config.toml
n_layer = 12
d_model = 192
d_expert = 128
d_shared_expert = 0
moe_layers = [0, 1, 2, 3, 4, 5, 6, 7, 8, 9, 10, 11]
routed_scale = 8.0
balance_loss = 0.00219
init_std_router = 0.0111
lr_router = 0.00352
norm = "rmsnorm"
optimizer = "muon_variant"
lr = 0.00902
train_tokens = 485100000
Below are experts of layer 8 (counted from 0) of a mixture-of-experts language model. Rows are named router (the router's row for the expert) and show model dimensions 0-191. Each number is 128 + 24 x the weight over its row's rms, rounded and kept within 0 to 255. Numbers have three digits each.
After each expert's rows: "raises" lists some tokens whose logits its average output raises strongly, later layers aside; "comes after" lists some tokens at least twice as common just before its tokens as in all text. This comes from a sample of Wikipedia text that the model never trained on. Tokens count by the router's weight.

# expert 64
router:158145131124117109166135144110090165095104124165122121148101103137142117121111143066100145084152155086122142154122097096094162163143125157125115148154128116142121124108132084095138103137111117125121076095143122156150151136120117107145111109093107156104135100114161108098136114136132161130165130122148131118138171107135118078184119157131117155095067140108118138137087117154129139098112147131084125147088124120117077122125106156169165121111159140125149168131108133159127130114145109156143125153102154131118128124090175146151103131159086086133147066114118126152107154134139165139
raises: "3", "4", "5", "201", "200", " "
comes after: " in", "==", "In", " In", " the", "|"

# expert 62
router:102119100140117094103140113123143170092108140150103155095124095163132145089145074162088151104152126100110139154101104138142128104108155136164146126101156156100109156106164098122125095150103137125080161107124158165133120109103138140162143159160162125141127151102110125113117159164105118165096131115143107127123104108154134142097149095106098172120138095099114149157133123152120131173144125130075167149139102118098107166104159083136129100118125164114149089090097103160112131176137147083108153102122117100112126137158118118125150107109159109156112142100109151121149101148113152140
raises: ",", ".\n", ":", " and", "\n", " ==\n"
comes after: " ", " |", ",", " August", " January", " July"

# expert 59
router:112132147163127086111142126139121134127107146134121127108141166146100144162103165138151096154126118091104123086129122127117155129079125162155117125120153123113106126150103101133089120144090122155100106143137158127095144153101097121140142099137180175074124110100152141175124082125116132131141099129060170124117119087149127129139116121104166160131138136089169103127105161106116140134172093156125180152111119146095104131137110119158116176156121127148145103125090122164130149078114094123140129118146144112126077144128164089136091120116145155166125130119122092180105106134117110122
raises: "end", "at", "as"
comes after: " \"", " (", ".\n\n", "\n\n", " Mc", " =\n\n"

# expert 38
router:116096101145143130118111127121119120149107139115107155109120101138140138096129154124115110160076117128149127143112116150127110120113150112093099107131097140131165152088111132143118133098093086122170114195105144138133167142118126158149067116153115118113111142094140125135157125108127138118119087118122125128127123126135120137146151139109129048135113113142169145184099114059123125149132153149133107132128152178112088149111152196139165164164117128114127177150119125139131122126163106170153119135111178116078152113145092156093106128127153140151091126110131160108106127100126092104
raises: " and", " or", ";", " |", ",", "."
comes after: "\n\n", "==", ")\n\n", "-", "Personal", "==="

# expert 52
router:114111086154121100085125128140146166095119138137108155092132087167147139087138065152091146091156133107099153148106111152134118098117162156165135127101153151086108150111160090120117104144113137121102153108113162163115111102098134146160131157131178109141119143098102133096115138154122099151101124089148125124138096106150129159100141110113112168119145095101107144144108111141103135162165114127082173137129108114112104173098157074144141112120132149099165084090109109164116113173141152109108143110145126122116126141166120134150135109110164116146116132099105147130132102160111151122
raises: " sources", "iro", "ez", "a", " charges", " subjects"
comes after: "–", "1", "2", "0", "4", "3"

# expert 23
router:107106087152125100098120131145136165087111137140105151096136094164152148100136067163092150094153125121109145147111117143139115095111148153156148136101149140090107155099153093114124099149116143125100154101113167154124114103107140142172139168133175118137123147096106136093106147165115110163108128090152108134133109113148128156085150115111106183124146110102111144142107111147104144165171116142084165132128106117108118166101149070147139105116134159106157082093104121165118121162143158100107148117136127113109126134176109124149139103105158120155105134109104151131126095153102144124
raises: "here", "ment", "shire", "hol", "ss", "worth"
comes after: " ", ".", " (", "0", "–", " is"

# expert 86
router:120124086151122103101119130137139167093112145145104149100136097164140141097145060162086149096160137103106142153109110149143120094108155144154140131110157149088105157111163098112118097153111144121095174101112170153121116102109143147167132171136169113132119143089093136094115150150105101152105123100150107130135105114161129153106146110106102175125147099104101150144105120146111133159158122125086172136126103112105110148106156074153139113114141154113154074096099127160119128162143163098106149114145127124115130134168109123146138091111150126162098139113103150127128101151109147130
raises: " herself", "ř", "bridge"
comes after: " ", " of", " New", " U", " in", " The"

# expert 50
router:089124112151138109095134120137139161082109152129117161090139096164136123096129076176110139098142137091105147148107091159120116121102138154144116124097149141102112135093139086121112106144109163132101149107095158147123124092106140149181118143144162114118119132106098130088117134158129126149095118106144118151159114098142113149113148130138096185101136105109117158140114139143103121160151117112061163136137115110086110182112169082159134114103115163111141081102100126146103126160121146101113151118155118108131124126159112114122142098101152106152098163080097157135137103156113143132
raises: " |", " |\n", " |\n\n", " (", "in", "ra"
comes after: " United", ",", " |", " U", " in", "N"

# expert 100
router:107105103118161110087105138121151132103153109096158168147118162150121150138126160114117167114102193158120087110127121127111133108136117135146122104107158134160121141109120099134124113108152137090151131153134124106100119091124141135112139130140171098098116087147118098124151093158116109151158108139177178129136140132093105125142131095164149159149121123172097099141170122090134129108138159145158095177110153080114134146162154143071142112116068106104116142118145148147104139104125147101145146114137093154115147098114121128119149122108150074121166141129162158117153094115117122077
raises: " ", " N", " L", " T", " S"
comes after: " ", "0", "1", "2", ")", "3"

# expert 80
router:155119126135108145131129148070150150121147092123127107146118121137133153120115081078095147121120146152138119098124140111124168142160124161116132131129110128132115097106133132133145105121148150106131094093140104120137168101134125122107147137143114158125135141132150109143080132132103135140138146154074202077133149165118161154097120113138148000133152105118131091124128143118157130145133133133125125139091149101123130109152101154097149113124110157139134096145131164155141154140103129122141148143112147109123141113066147134118125130108126092124125115131154090088140127122146137108
raises: " a", " ", " the", " |"
comes after: " on", " in", " to", " due", " of", " from"

# expert 40
router:109108074154137135137114093136161171114166149148145138164122118144151154148119133154119141149114149124103131151148099147171111166122132168144140158142166149101141098090137114168100121103106165136105165086102076150122143131118140164136148122124124138099097148101137132125099165153078117130077145120113128159138136115138163145125130149137137116119142148125151102151133131109175140123142110098157112101112155114132110117133119082130098101110131103142080145155150184168128109106117152101101104066148110121102118126133120106096123094118068141136119110094145085096156126128081158119
raises: " ", " the", " a", " their", " his", " an"
comes after: ".", ".\n\n", "==\n", "===\n", " end", " ==\n"

# expert 91
router:124128130154146119132113151155168148151093159156158119112082120100132156131113126092158152145154149141115136188127137157097133089082148184143149140103104176121123132097144121096118131099135155172100129129150171117144112103120166153124128127138153142117099159150128132114144187154118136132135152126137181152103153120121134128124122115138130135118143143115127093141104122143184145117127081109124086094137154129104094145149150178089123092111143119078136118135125106128150101143106130142116066105143108131106129084101094084143145116093134148151120098086154096101116107126091096123
raises: " of", " and", " to", " ", " for", "."
comes after: "1", "2", " divided", "5", "4", "3"

# expert 15
router:145118113129139118092144136142170101164146139071129141107105119159138109156106132129127143150143095132118075127150107123116128114122126121157132169125117112128156136146110139134149145162168140112098101119128144150136094143155168142153124164139185155106138141108133151123114136188124100134099099114156100163125105143110108138118141125152108112130097119091113151068084174208096120169154099085112185152158115130135140188080124111145129155098183131094119103168107163157158117115122141129117144128126120110109166124142098118118125125148129132131155129162151134141142139130156122134
raises: ",", " ", " |", ".", "an", "o"
comes after: " of", " by", ",", " the", " and", "-"

# expert 96
router:105138123163115083075140128100116163090116134123104128099125094171121142124122076176105142087154132127085147143109110144127113067111136141133142120099126162095129160109164101119124097152147148121103107120126147148123123118109148113148113171140183114132118150103101137091128130187120104147147097093147120133122110115143097153089130122076114159112139112114128150144101139148113146162176109153084173116142103127112104177091151103165144139095111161107161092105100105149144125145134167112113148127113132112108134118153124140118142106109162105164134124107089162139126093151115149121
raises: ",", " and", "s", "ing", "t", "er"
comes after: " the", " of", " in", " Green", " The", " each"

# expert 127
router:104107129139135118119148155118089146096136125128147117161126107111133094114109196111112146110132119100128156130155099120117164127131101157120117146105124082191148125120145136118156112156153174088103158136104155130146146127140094108126132109143145162103158144151124115126190122150123141106157103179161148141117134128128128136153116103129109154124094173127112112138145112140139158126125172110100089124101105165146079164098164137149161105105130108137153213120162134108107140132160142152142098095106112118113116102085164128113114102164113110135124084142161123101146144137167140156
raises: "5", "1", "9", "8", "2", "10"
comes after: " |", ":", "″N", "aged", " the", " in"

# expert 33
router:076121124118098123129164098089093113147125117133118133153108087121102110148141137110129138105100154112100145157104137135102094120113092166145106115115132123138119160184118099141112168134103112092126121148109106108129144139127147108147103136104120121076118152120116134081148149125111091160114106108171109151134157157106122114154129140135126119143140182115154112112145111123092128139120117128151168145154174085095086069149103149122104169111122179117128117087174081092142136108136114134144166090115079134148144119188108108103133132147146116157181133116110092134150130151121148128
raises: ",", " and", ".", "\n", ";", " |"
comes after: "201", "200", "202", "199", "198", " "

# expert 70
router:179176112124144139150164132162133143161175155113144137151139119149144152155161118181134117118144146111136134157139087183113119086125141106122151095099173085176165121113150111140135074170131111091120120131158117125122113108125111103128139151153146154092120138137098116103177100124155141112111116088152144181090107088128149098131118126134135165140110099109130143104116109134120155187140155115105134140101130173114141151137158090155120122134136142127125071111133163114112126148125123093108115096081122153097147149149160090146147132124123108151148103143128148144115128143141145169
raises: " ", " The", " A", " \"", " In"
comes after: ").", ",", ")", "6", "7", "3"

# expert 97
router:131138107099106151148112141134161118144091109131101116111126149137136098130136110148097117120118113126153101132124148152150122129165129116142100102101073137115142174143132127109137142101127167111154167140129105183107082120114146169125118140119142095103129084079145102121118112111121112150128097120125122118117124143126114146170130174132148066175101113142116189142184178155102103120140110112135154126164104187150084123117124172179105188104067148121157144123102106103084123148158128128142157127114103104148134149150106121142129117151113115146117122143106110107132149144122109156
raises: " and", " S", " D", " B", " M", " R"
comes after: " the", " National", " United", " States", " American", ".S"

# expert 25
router:101112087149126086108112140121139153075107145145110146095147095163128139094124076171094138108152115122111157146121116151123127095104135150160161147085137137094103156099160093119116085139140129109104149118095175147117117096106141140162126175154189122137122145097103128099095135177110105146095118098139113124109090114145123146111159103115109172127152103104105159163100099160124144150159103133092152145128124111101115153111161092147128106108131157114134069093122123166121111162153169100101140127120140138128117128166123118146139105113141131168109127106115161124128106144105143118
raises: " the", " several", " some", " this", ":\n"
comes after: " was", " is", " were", " be", " been", " are"

# expert 74
router:113095132104109125098100111109126121149085150126113180136080112104144125101144182148141110165162080159157099152107143129134098105100143100102120094156120113134148150104153152144122103106122100127130138149105142142128129133114158085125063132140152099081097078113141103115118163093157132157121123104130111141113138116125139151134162133097123085126156132130179169153113132085126122136108097154150091134078176135148082140109133157111158157163137147133112171137160139171123122122141149112126133145150160110122138109114154115071152122124125142123082154139095150131109120105106118104
raises: " |", " and", " or", ",", " (", "."
comes after: "-", "|", " |", "==", "\n\n", " Full"

# expert 109
router:134125148140146109134095109121120127165095129153152185111151156140096139182126170110158133163074080116137148147101119134136152144097127145137119120128101144103159153135120126124117101084089166131129114147151155105155171096087115111121090068154150143082121143115142126104120144126114121152117107103110178143133130134169151139121159114140136137131149158138121147116149103067116122080130085137111126142147170121117101115123079097155159143122076140079127151117131110131138154149149129142114125150168110116101100164113111104122130132156164095130087143092103144108101125109157136147
raises: ".", ",", ".\n\n", " and", " to", " in"
comes after: " (", "(", " medalist", "–", "^{(", "^{"

# expert 31
router:120093114080154154151121097119160104147098152134168165145182101132116130182143156118140166166148151153099131122144087122159130154120133111134117173181090099123091102138125148132121128116115123108120133123103135131137126117108166103162123133124133090124140125134089155159162099126111120085128116131094100136127083127135071130132124116174142146108148133130149139110136112151151134109118093128105148158118176148094106134163126122136173160141165071132136106182104163145106093158128156145136133128133138127101155140080119113122145125129157126151107153105107133181119142145175172138
raises: ",", "et", "i", " in", ".", "y"
comes after: " P", " B", " T", " K", " G", " D"

# expert 36
router:096130138150114103152115083137147172121110106141160109163127133147165135114135140150140171114100120109121123155091130172157127092135124163138123130123113159161097111143156113108115128162107151163126130141108160163123106107090175121173107137110170091092101129102136141088135135145110072130098131092142121154109117110142123096148130119108082107147173156104120154186139146145134136163159129163114180133139159133124127121101137104151092114102111114127125126131120127130150169147171141136103165124120073115141160117156111113132131119101105118168155157165083106087137128160153159125
raises: " ", ",", " (", "\n", " of", " and"
comes after: " on", " in", "In", " In", "30", "On"

# expert 122
router:106106093157111110093121124152149153100116137135115136092143107176132153107138061154089139089161117113088140157090112158132107095097159167154124137082151152096105144096154094123111097147114136103104153108101152149131116091108145148174109163143183124126115141104097135092113146155126112165108125102155107126140108105134126160105162126108105183133142090110089139145092142136096146153148121120080165131133114114112109152093139082138144112136135164105160089098105113177103120152131148102100151118136117124117125125160106117144141103115157133160113141126128138126124099148117130110
raises: "che", "z", "ing"
comes after: " ", " +", " −", " the", ")\n", "–"

# expert 28
router:098096094146137088104153147110108171115101136135103138087138093161142149105140089188103129110160137092100159166121111131120111128108140130162145129092154138083090154114160074105138095168119151142095145129125151169148113092101127121147103160118186131144140150111095133099118140158149119142111126096140108128154135108158107162103157108116092165121151111090122147127113130134082148159154109131087165150115108123120111143103156085150138090129108156123149103105107110175125139163125143104124120115134116130101125130164108117145152119104170108159119134090120145154115094157114151127
raises: " and", " |", " (", " or", ",", " to"
comes after: " ", "1", "2", "3", " /", "4"

# expert 51
router:113111090144126107096135134142132163094108151136111142098142093159138148095140061174084147095160127106102148137116112136129120100104158157155141127106157145084108139105164108128122096157101140130092165095119163147119116097104142144162130160142175114135114142105105138091101139158117103159113126101151106138138109110145114168103145114112098172123133102094110149155110110146103135168156111125079165125131107115108111163102145077151145114113139158102160079106107118171132106176148159098091142120142111112106112140158115129151149100107151123158105133119110154127116103155120148124
raises: "ility", "ties", "dom", "ands", "wick", "ees"
comes after: " the", " of", " that", " for", ";", " February"

# expert 2
router:113107078155127102091127123150145166104118143129096155097156107160144134097133068171101138096155129101093142169120115150128114104122134148154125123105153145089086161118163084138121098151097136146090183119118146169116102108129139126153139145131183122141119135101121140104110132154119096167118133077148112136129111129149130159111141095126114160128159102105107140144121133139114145174163126116090174139118102126089095170122159073136154119115120152114174092092090127153137141185133164116103142125147128123109117144157124143139147102119166120130112141106111148136146096149119134120
raises: " and", ",", ".", "t", "ly", " or"
comes after: " |", " in", " of", ":", "|", ";"

# expert 108
router:127131161170133156117079127148110136127112119139087137117143144109136117172099166123110103176127104122158101129119120120156137111074129120154116154149154131114156124151154156081111130136109123140126163142125122083126150120091103083133147092159133182106161148107157116121125136092054175155130119131108140113133091124157185149130162132118132181109144182094095148089130142108122139130161105154154121121108122123153134067124114107158165145150104148119143121135112146117125143141109137128115141175151137104175144145124137110141109135120170107149087138096132129144098090122104116121
raises: ".", ":", "\n", "\n\n", "ed", "es"
comes after: " (", " \"", " [", " (/", " non", " ​("

# expert 19
router:121123089142114097091121132135129167097111151148106151091148104162135138099135074165083137097160117114110145140099104142132105103116153147161156134102159142084107150100164096109124097142108138131099164099110162157115116114119139152167133158135188121134125152113101130096101151161120109165100125102148113141133101116154120158110143106124103168113146114104111145132106107140096138154164113125076166146126113106107103163104171073153153105119138162112156083087106131173119110161138154089100148120142118110110124126170118139148144099123146128156112147114118157120144094152108140124
raises: ",", " were", " |", ".\n\n", ";", "."
comes after: " ", " |", ",", " |\n", " (", ";"

# expert 99
router:092141127157149129154118096095116160123089147125097143143094088113145126121151103150120139132088127088116130160108123125152150113152119144143107160110125117125110139117166135099088149121120129145098097187103100186140093087132144147146109171099146136124099119104082111085106111093094103143124105139158136139127106102124114096117096147134130106139130111067103142163154141125143138145121094150157131092149144154111086134131145122095147118099108125096158120116112130141132127143119143130081184161179112160159136154175143142147175129143161148153122134126124147159114126181149164114
raises: ",", " of", " (", ".", " with", " and"
comes after: " two", " three", " a", " one", " the", " six"

# expert 116
router:136136090122127118127127133149139169092116135120093125084118082169142124103135086160068157098158108102122137154102105140112117109124160152138156113107152155105119166114137082123119104138120130133116166113145146167105108091093140143155110167124197128123127108106099124114106151145123104159094108101152100141142099130150132134079157100126102163130133091095101147142104121152109138180151096133066154149125105121113108140091159079134133111109133144099155091099098141167109113142147177110119134133128098132135144142159130134160136100117171134151107137127134140133116083139127157119
raises: " |", ",", "er"
comes after: ",", " \"", ":", ".", " on", " and"

# expert 81
router:108125069141110104128130137149128162112102112144146140104112171177143127145121132112095148078147116133144123127117119104133098101110112123133099120091118125162109152096135133118105129124082146150092150082087107149173096136116123110121116127093122140108087115107141132139130148143145103162124106137117097102168087150165115165099174134121103137112133114091114125132133129130105154118163100129150119164155088115153099132129153106148118110120161122092173133142104171082139169130137181109122139131168093158154180136151143107143113097091112080169073166118121133137133122094131129120
raises: " (", "or", ".", ",", " |", "-"
comes after: " at", " |", " At", " to", "At", " from"

# expert 104
router:124119109145112124136134108133169156101108149140113119115118091161093128162138209171136139136105113149118136105164156152137119109149132130150105131120146104105154137130128125106100115182127182153119175103098142119116118135143145107160133148081155100131103115099131093147113118146092123155122123110148106148151132092116077153164114127135148047145101161106072164078136146174120152111125115147109155123156096121115137179117126108157170121121105142115114134121098155114104145149151124137145106137133133122106124121103124111115097135152118142170116158154158168106109140128091092156
raises: "v", "o", "r", "1", "he"
comes after: " the", " of", " in", ",", ":", " and"

# expert 117
router:108110107151132103100131127136133170092117142130109146092136094163132148095125067174076147092151121101102149146113108138128109094112144153172144138108150151082105146111166101114118104152113151122099160103108161152123109103108143138171122164129177116142121143102106138092115152158121099153105125091143113138134105108161117155092144115111104174125142099102105142141101105149104140155154113137088171127128104113114105159097160079145145112114128158100157075096099118167115113163150148099102139113133120118110127140164111126150141104110155119170108137105114154128125096158106137130
raises: "ions", "ims", "ft", "ton", "200"
comes after: " ", " the", " |\n", " The", " a", "The"

# expert 77
router:094094152161142111106158136106095149112117135165132118102111097154126120096097175099125139158154090147145145108115110103095108102124119159110172134103151108166159156138107123163152110131162106116109160140136126156116149139106088082097108119127110105123141109170122120118177138138147138127175134136139142136132138108152141135142119149095108146128135174172126138119136099123151156105098126128123090170063108173151089135100164132119157121149138116123145186122175099095102139113111121125132095116126147155092130122090166104069112145156106111127104122097111147094140137147129149096
raises: "1", "0", "2", "6", "4", "3"
comes after: " |", ":", "|", " /", "-", "″N"

# expert 26
router:113110096145119103090132126151139165087113137142106139096141092167140160095132062169077158096155117102104148144106112160127119107110144154156138128103153151089120141104158085119114095151109146133097157102111153157117122098112144137167130165128181112128119142098102141095113139162126104147105109093165128136130107121141123146105140115107104179121153090092097152140096115146101136169161122120101160141130110113103101156103146083146137108105121155101163082102100129170122111169146149111108149112138117114114126138172108128135141094105156118151112130104109145132131094151108141116
raises: "ings", ",", "bar", " of", "st", "bro"
comes after: " ", " |\n", ".", "–", "+", " in"

# expert 5
router:118152166121121146141123112112140063151138136099120069137124125099116153154129092145131128131148107160110116140113118138127139116170130125160120140135081148091095116112142148125145124102130089126148106151146133133120135116145132135138103168131099103137093083115118129143156116129131117125141100125140146119179138132107096120114129111137120007111132135085117135161113134166092122143138117119150104077156118123134069148075091160138148159143148139098141109131153080171113145141112156128158143156094103122166134144126119125163123109108148165063148132117136133143088124133143115125
raises: " of", ",", " and", " in", " |", "."
comes after: " the", " a", " and", " an", "'s", " its"

# expert 18
router:131088122122095145150136133124132107139104131147099188108114162121172098116114177120171140126098125110102117156092154138113102115124111121135107150124114129136116153078175128160158150092135131144144156104124156135138126092123083111109097122124130113118073136145114118114114122134108111127117118091113147139093084142124115179115158095117139106133136105124127148172127129082133110123121100153170071107074167136119161142150164148089165121159129137103168196122160118159111108112166154117097137139154112149102118103104149157111158122136099099138114103127081129121158110151135135142
raises: " (", ",", " and", "\n", " or", "."
comes after: " |", "-", " /", " sq", "|", "/sq"

# expert 17
router:118132138147112124147129096149173073145122163137112090127114110077130145088161117111140145116168147139117098131100093127163144155097166120147146151124135123119087119119140126142121165084079104104116142144136137137130098096099107137134173147155083096160121119125156143158112129101118159107114123112131110141162128151146165092101114118174109079131143124111112138134143141182123134151124112125097091097169111097098141129120121092100135104144169128085153121128147106146106109130107145100152138155164174114199136114135097143159151112112173171108126123117134138153154132112167106135
raises: " the", " a", " them"
comes after: " to", " and", " he", " also", " who", " they"

# expert 72
router:111113102152126096102126119140137168093107151131104138094148104154138151106140063165091155095153115110104158155108109157141114094110152138162143134099152143082118145111157106120126094153117139121097148093100153157119117093112143138175129165133185115129116129108108132096113136171120111158109117094147115140141099110162127172104139113117091175113153100102100148148089112149103139164166113131086152130133111115117112163097158077141159112113134169103146079103100120161119119166146153103093142110147129119113130148173118111142140105107148134162100134120108145128127096145113127129
raises: "í", "'s", "’", "i", " of", "'"
comes after: " ", "–", " (", "0", "1", " –"

# expert 37
router:112107097150119096101137129142131165087107152140116143088147093166143143100135057171088144101143108100107157152120107147133118095106149149153147133099157144083107146111160091123123092159109138123098158103103167148123126103099150138169126159133185119126114140104108135096109150165129100153096119089152115136145101113150111162106149106108106179114137109101100156147099116151096134153146111117091151142125119113117123171101160082157139114118124159097148079099103117175121113162143146101108140121136117122112124143159117122134151108117147124165098126113119149138120089154106135127
raises: "a", "ai", "ate", "up", "nas", "um"
comes after: " ", " |", " (", " –", " ±%", " Nominated"

# expert 107
router:092143147140112140124150121104077127142128118117132122116103094109148142150149163115173157097085134094112139155092125144111117112121094136146126078122100093097142162160139134126138129157095142091108116164137117103132150147158118132156139152119112136100143137167107132109160130135114145146131085116149109167120125121096102112134119120113145107152123102085125097123129101166103132157139099090150155103169134085104089098165159164131127158092106168150143105092138064105160145157143116167132165098106086110148152109159127129130155124157171129147192125135135119134152105142136163142
raises: ",", ".", " and", "-", ";", ".\n\n"
comes after: "200", "201", "202", "199", "198", "197"

# expert 34
router:129134075141132108110120144139147174099097126138114148102123100186135136112140069163105127105156094107101141146124107134142113112092148148148155129087153136080122145113146069122125098172110132140078149084120151140138116124110134144156123158150194143130117141107085137108111140151121110151107136079128110101151113116147155143117145123129089165105124104097117147138107131140116119148162111112081161146135128133100108161099166055144141104103136151122154101094096132162102120159136127094088148124143113126105105144169124130114148115093165107151096130123104138111134099142112130127
raises: "est", "ograph", "ost", "arch", "op", " =\n\n"
comes after: " |", ",", ":", " by", ";", " and"

# expert 90
router:108086112139161116112147093097069117140104111140115147096132125170144098131148228151148159098097140112143147115115121151145114122109140122133179134127100131108150146145141127134157116109104164101098122108115125098128144106158109097118146073144156175110142143165088129104168142163142127146127104098137105140137111155127146137119129104110102091158132140147127103169169099077101105129165109140140116125120116111138101101150141165114155131105145151095118155090100079065138112146140143156130130109135080146151138110154132102121130098150149125105108149136133143119157107133142146126
raises: ".", ",", " to", " and", ".\n\n", " ("
comes after: " ", ".", ",", " (", "′", "°"

# expert 112
router:090105147123132133168104134152090110141112110141104192082144103144144176184114182116117125142138112112135129125123126159139104084121166117148162135179131141115110139118125153131150112097150167129120123118130152098151135150154158136085122133122118133138152135126089105107110140133129116139100151171133138144084087116157109154165100141145117136150136123153121066157130103126146108150124126107125132161133113159089108179111181143149155112126099147159139134117094182119121129117114114140125124138077128134120077099108113072149123146099154120126136129159149160143155111081092110096
raises: ".", ",", " and", " in", " (", "/"
comes after: "°", ":", " code", "^{", " status", "_{"

# expert 11
router:101100104154118096094122132140132170081101149144107151092134095166131146103123061167084136100147121111105150150111115153129129098100146156165149134099145139095106142114162084113114112170109150128101160101094168151123119112106150143169124167143185123131113133093092139095100140147117103148117111091144109144142099105147113160101139111121101170120149104103103143148099123142106135159151112139078156143125116109113116163100154075153144109123135154116153075099094126169122126152131147105098138118132124127112120131161115121136141109103152117170101137121105143132127097167114134122
raises: "t", "ost", "ya", "or", "mon"
comes after: " ", ".\n\n", "-", "=", " |\n", "|"

# expert 7
router:103156188134119146167113113114132124147081161125111105113137127138117116146159162167147151128145141132107145168153116154113137115146096120136108150113128139148072120127151155101086137106132069135141098173093106113118123101162104146141119150127108137167084108123116119119155105144113097122099092121092138086139112131116071142106111120137145045125155158084103125153143152110117134118132100131147064104156138135108107155121132167082154158137123149120116102095110139165151135138141087132135127156119068122165134144135137111138146106160141133100122147111142150155089114136146128133
raises: " of", " the", " and", " in", ",", "."
comes after: " a", " an", " one", " two", " A", " first"

# expert 111
router:132096095156118120105138126121131177113116146154095157092117114160155135101142078165081108102157102119106141125109124117137107086091134148141136127113155139080109147110160072126126098140121144139099166103112151146146105101096141144168112164136184135116102152094093133105107138164126118147093119080140108124125097123155104152094150125104112175129141098088109148138100121137099127163149100136100149134125110131131102154090168083154145105120124150105161089117097133169112124163138160096089139147140104112113123120151121147148129103132145131169096132110104140122103090162110137130
raises: "ine", "'s", "ent", "ip", "-b"
comes after: " |", " ", ";", "0", " JPL", " ±%"

# expert 42
router:125141132088151125082152111119142111087156120104137142122150176154144154096162162133123147100087170137154145117155150128129151119135105110135093104080159127181133113126109087126131152127161166088121132160133106119112108111135106128120117113124148144096116139130134124163130115133153087104111129142176160100088102095132117092121117113150121165150111112120120129143170113115105127112130145149130137182122142096137141167178157104096139100089081095134114170090126115079109109099107138098138158110116091146127117116134117136136145093089136106143140090151137149094198107154135111121
raises: " ", " P", " N", " S", " E", " R"
comes after: ")", "0", "1", "%", "2", "3"